{"num_hidden_layers": 11, "hidden_size": 256, "hidden_act": "squared_relu", "moe_layers": [0, 1, 2, 3, 4, 5, 6, 7, 8, 9, 10], "router_score": "softmax", "routed_scale": 1.0, "optimizer": "muon_variant", "learning_rate": 0.00709, "beta1": 0.9, "batch_tokens": [32768, 65536, 98304], "train_tokens": 458100000, "max_steps": 7222, "dataset": "wikipedia_en"}
Below are experts of layer 4 (counted from 0) of a mixture-of-experts language model. Rows are named router (the router's row for the expert), down (a neuron's output weights, with its number) and show model dimensions 0-255. Each number is 128 + 24 x the weight over its row's rms, rounded and kept within 0 to 255. Numbers have three digits each.
After each expert's rows: a language model's description of what the expert responds to. This comes from a sample of Wikipedia text that the model never trained on.

# expert 30
router:112140108126112131114136134160112125118132152133162116085090133125175159138097136140132090128139145152105131145134125133081176140120116169188109177134148117115137142168131130119116108088098116129142143120095135136160149136151121086096114111165110075081127179147132167186133158113158176140124137128128127126160136081143135165096128081142156136112098121152136123107145143146127113124138139162092120094150161106092117144119137157160077107157183122099144107136101107146088151113124125113124155120142093125124135064113158158126156101128142140133134162117136121096136128138118186125146139106109114140137111131127113103140074150114123153149106103141131162131107132106126153127064158168137102084145153110096168118144143130161167125123132119132161110132130179129111140091119093
down9:129123133125137163121145155106145131144143128113137065152131123114088119129155096133095148116096132151109133141112148104095129153112113132152115098092156102120108120144127186102116086124126161133118128106167100132133209131104116092085109092108154117136099163139121108153140094110146104125127124103111131109151122147126092143109124141130133140107121123128145110089135110130133135103151116137110128151139161123093093101140061096122068161115135146138109101095125098131103108126123138146101113203119138108142139161123097174119143144136110085143134064125043086109163138180133125127109084108151168118120128130174101154137091121113122134105111120120102144131164128141115167155145137156135137147129127130113108134122154096132094163109099154113134105116108158121145167120160085
It responds to: Words and suffixes in names of organizations and awards, such as National, Polit-ical, Liber-ation, Committee, Society.

# expert 36
router:153139122103100139111145136139171115156148114103106087111124106120139143097122146154138131128085106137136094119063111108137178154125099136102113140091116124156137132132115142128108119135113139104102171133129125146116134161117110155092177131126142143103134144110117141132156160136143108164149198105061104120144138113116142116133135128164101106073113103086136139127121136096130122123175142164102135119120093115143104104097115114130116074147173113160172117110111121104126151157102146171151128125116087114064115127107149131091144156156150158157110148125149127126077109138125117151151124147114146105094110140083148151159135105162163162143099138128161165151090124158113105112121124127092149108127105065158094127138121113123167149159118110137108140096101090089087123098130126
down0:174118127067141146141126125127101126101124154152126120104137095158116090125144079116116128144158125117096134112143126087104164121090163131107114149106089133157100162148143131122117118153131202102130103139118106098129131187125083158143121140149147098100127172123159128109146117074095141135162124101093167147188100111109143167150116116086111138102118155121117092129143108117130174093104152100110136132110151143112093125058110092091102136151119092105144117119159101137140066143131094103126082128122101120108194122120136104163085140127129121114128131126108131123171113100144087129125155162143127149144165148120110146147148163163135116157135125118097132183123141113123119136093115122137136135137150129124130123121162151114143102146096145125155116150077119131136135123117150
It responds to: Pieces of country and foreign place or personal names, often Spanish or Latin American, such as Philipp, Argent, Zealand, Azerb-ai-jan.

# expert 15
router:154085107093125138174145117134150112166131133097133117100142107119091087148127136143105162081113176138154139128155112123147154125144135099135142130097132125117125087104118113147133114093133132166129116107184154127134166143136123118124181106137089125131122159160131173167134166145094105181106131105138094085142133156114151158137160125143106106114164191117144147143173132144154158098142127147107055121151158162139087082123090091144138113143106170173115133125113148165184127122094125115116128132159093126136120123108092118121105103079135128122135150139148147122129151128124135104118129121116139107099121132098111136138084107154159144110158103088148104154139118093097165128125126125133105125092136091148080134162149133149128111128133161156088177121130122156122130126107162
down0:154141113126105104116154129128125128141134144103123175139135128184100102137085121113129108106104119143135139126153134106130119122170093118128129161107065129109135113105106152127145119167139127135140142121137130098084148118135111134088106144179107185133142124131194131100153106106112142127094139135035137138097068100179111123120112130168141113098137084119118161163088142164145121135115136121121096112092145100143150133135160103113115098111125135122174150095134148157143095100114157147085134105107143103156158127089110169118109165113148148147141110134133182133133137126166192114140112156137119155122131128101141133134151144151135114143128141114112143118155125131085093135122150125170151121150132095107158152172090162127154133106106122111122145129140180129165124155174117
It responds to: Middle word pieces inside common English words, especially om in moment, plus Thai bytes and LaTeX braces, as in sign-if-icance.

# expert 5
router:089151150145158132132114122128127120145137116125141111118155154118081122106107081117096102152141130146088132145093141157097166113172118148131142147107090107149140080183124141083117121167169130139149131119096142147157101114158107115039119178123157140102129136102167125150092156130117149147090108134136141126143160122118089125107159095097115134104094141157121124092149131132149148161149160150113123101105105134105123115135138190138108143146139115091154125109141147092116178082126125127142145177156122141144116109117112162137158115123137096098123147157175159147129118153132136131143109097126120131159150157149100145116095157154164111147097139119167135112091154111123158127111110161170111121162165123102163117154136160118157172147139112112140112109133096133173091151140120
down9:095128108125182126090139109125144103177162104136110126187152100129117117116143126125073159116152102113134148113086153137115127137097146120123119153128148111113142136067117096139117130190158099110111116137132114126126131096119118129125122100154158078161081123153142102113182161142124130131143141137128159095105154122183151132150106114156178124126102136106134096068112173129132115158103117132106139126157103140128122114099086148142173126106072098164163184131118120103155110121117142147101118153110116128113173119137103116151199117148095173134125129135165140152134129142133118104140160137149156091117154124171109114137141122183135138101102112088114120122135108117156120134091117149121112154119116158124184118114143122135127111105130123140117099120096095113158123161161139
It responds to: Role, title and descriptive words in biographies, such as former, general, President, known, author, politician, plus of after title-like nouns.

# expert 2
router:140122143112125119119156100157147108133145143120087113162168117119097154126111157134140113117139086158157127118112123115130116153138128120159155108130136176140132098099138113159106169133139119143107102138096117140109141100093129139136104085137129122068108173111120091147113159102142105147159154101138138177106155148101111079110120119136093119163150082132083153108143137128107085121129086096129154161129128127144154112148137085125104104121130152132133133109134077119121143141139158074101113107137163155130103139093145086150137145114153155134097131120113123135138073145149107079124103145085089123082097098141159116106125129103133168173175160110144136160125130151118084158141113115068144087127147119129128106144163108121158170132102098118117082151101124127075123117145099
down2:153108177177147174124126138110163151149162109142144132121122129132120123097094152125152087131120140077113123126139149158147179160111122098118130143144127080122155165119143151117119110142137108109113088150140088135097161102106126160157128103130138139138124180156134119144194135137109121167106133145180089117188139098151143151137143160152135150156136158142106107118163149142138168140124129159140126093167131120133100130163110127143179132161136176167124111109127137148145111107147127138118131105085206091158130136124132133140118067116110120133071167119123121175097148120115062139120132145169112158140144076122120125160116139120106107106170114155134146137115139109161155147109136121120125145127136135114128128123136128154136124138139126164160107132079150172147127122105152
It responds to: Final vowel-ending pieces of foreign proper names, often Japanese, Spanish or Romanian, in tables and lists, such as Yusu-ke, Dinam-o, Lien-z.